Weights of a small mixture-of-experts language model, trained from scratch on English Wikipedia.
Size: 16 layers, width 320, vocabulary 2379, 56.2M parameters.
Experts: 24 experts in each of 14 layers, 2 picks a token.
Training: a variant of Muon for the experts, 245M tokens, 7486 steps.
Below are experts of layer 5 (counted from 0) of a mixture-of-experts language model. Rows are named router (the router's row for the expert) and show model dimensions 200-239. Each number is 128 + 24 x the weight over its row's rms, rounded and kept within 0 to 255. Numbers have three digits each.
Before each expert's rows: "gets" lists some tokens that make up at least twice as much of what it gets as of all text. This comes from a sample of Wikipedia text that the model never trained on. Tokens count by the router's weight.

# expert 2
gets: "m", ",", " had", " has", " have", "an"
router:160116134079128146110136083145152139127143106104124091130129129136156119146119158102120102083147138132131073112142159112

# expert 4
gets: ".", "s.", "es.", "a.", ").", "y."
router:129149173133131163098130131160129149113163131105135080145134140142136113142098118110110138102150110190110140093117173117

# expert 11
gets: "t", "z", "el", "ar", "k", " T"
router:124155105116116131137089127126108146124118166123125090095147097132160179132102129147114102109137159154115128122135169124

# expert 20
gets: "e", "o", "5", "9", "6", "4"
router:171149119165147104142102137107116166131131132136156178125094138178086141134148156139132166104128118104154098122110160154

# expert 6
gets: "en", "un", "ens", "in", "u", "i"
router:098146161151133107102129180111081106107125140110174123104096127138123075135094133104119083148132100101103103171110150114

# expert 12
gets: "v", " f", "c", " H", " t", "av"
router:109143129081122099156118115099158143112156111142168123138114095135144157148090163150116170134151118133131133112124113159

# expert 15
gets: "b", "l", "n", " B", " b", "and"
router:089162101142137114156148146114140160130175152114147144112108151112105158142114158154166113094111102138121151106103142093

# expert 5
gets: "ac", " p", "ig", " s", " w", " c"
router:084147149126119132132122149096116126118159116139103133120113119101113184138119165140093124102131162164113116122102122117

# expert 16
gets: "s", "on", "es", "ers", "le", "les"
router:144103118139100123141111130133104143147123164144126109144103129151119123166102121079108112130132126088162092158086116130

# expert 7
gets: "-", "|", "o", "ou", "–", " A"
router:175125100143134141116129168166113139113148169115180127098132133173130110170130186146147131126164105110128177148094158094

# expert 0
gets: " the", " a", " to", " of", "'s", " as"
router:082080072171090151095138107125103121144095110134105086101146091140111101130160105123101116120146105136089138123151101108

# expert 9
gets: " was", " is", " that", "ing", "\"", "y"
router:138142121146128120080122099129092151145106137164139159122160117130135092143150135143114145095145102125098163143132150097

# expert 21
gets: "ed", "ing", "ated", " of", "s", "ted"
router:130104104134127131080158105163095142155139186088082143092103164152075109137166124146159077129087114086115129144120144144

# expert 23
gets: "A", " a", " A", " an", " The", "I"
router:155111154151148117123151140123106129166088114131118126120124146109122112146153113192151103098132096158111159143151105113

# expert 19
gets: "\n", " (", " ", " S", " E", " N"
router:152142167124140081175119147109113086118137112147175141177122109126160130115131147130151125139089139095103159122118143113

# expert 1
gets: " |", "|", "-", ":", "==", " =="
router:151121108135123170093136126143172117113114128130090134162169144117139114115155108087104117143134116122144118119151129138

# expert 3
gets: "l", "ol", "i", " L", "j", " K"
router:099150153130123122144123148143134168133126116152123134178097115106114195138121148157149114145136158109159128147158112136

# expert 14
gets: " in", " In", " at", "In", " on", " of"
router:127108154167149101107152128134110093162139124139134098105101156106092109106134061168164113112168106130104140150106149079

# expert 8
gets: "at", "ap", "ard", "end", "and", "ag"
router:129163107097176134162111090171150126177097097159101108099131114137128133163146157102170110137164102195148142148137100166

# expert 10
gets: "ch", "ter", "er", "y", "h", "ist"
router:147135163088120083160125127140072096164084155149130113159148166128142122117094114142086115111114158112174153122130127156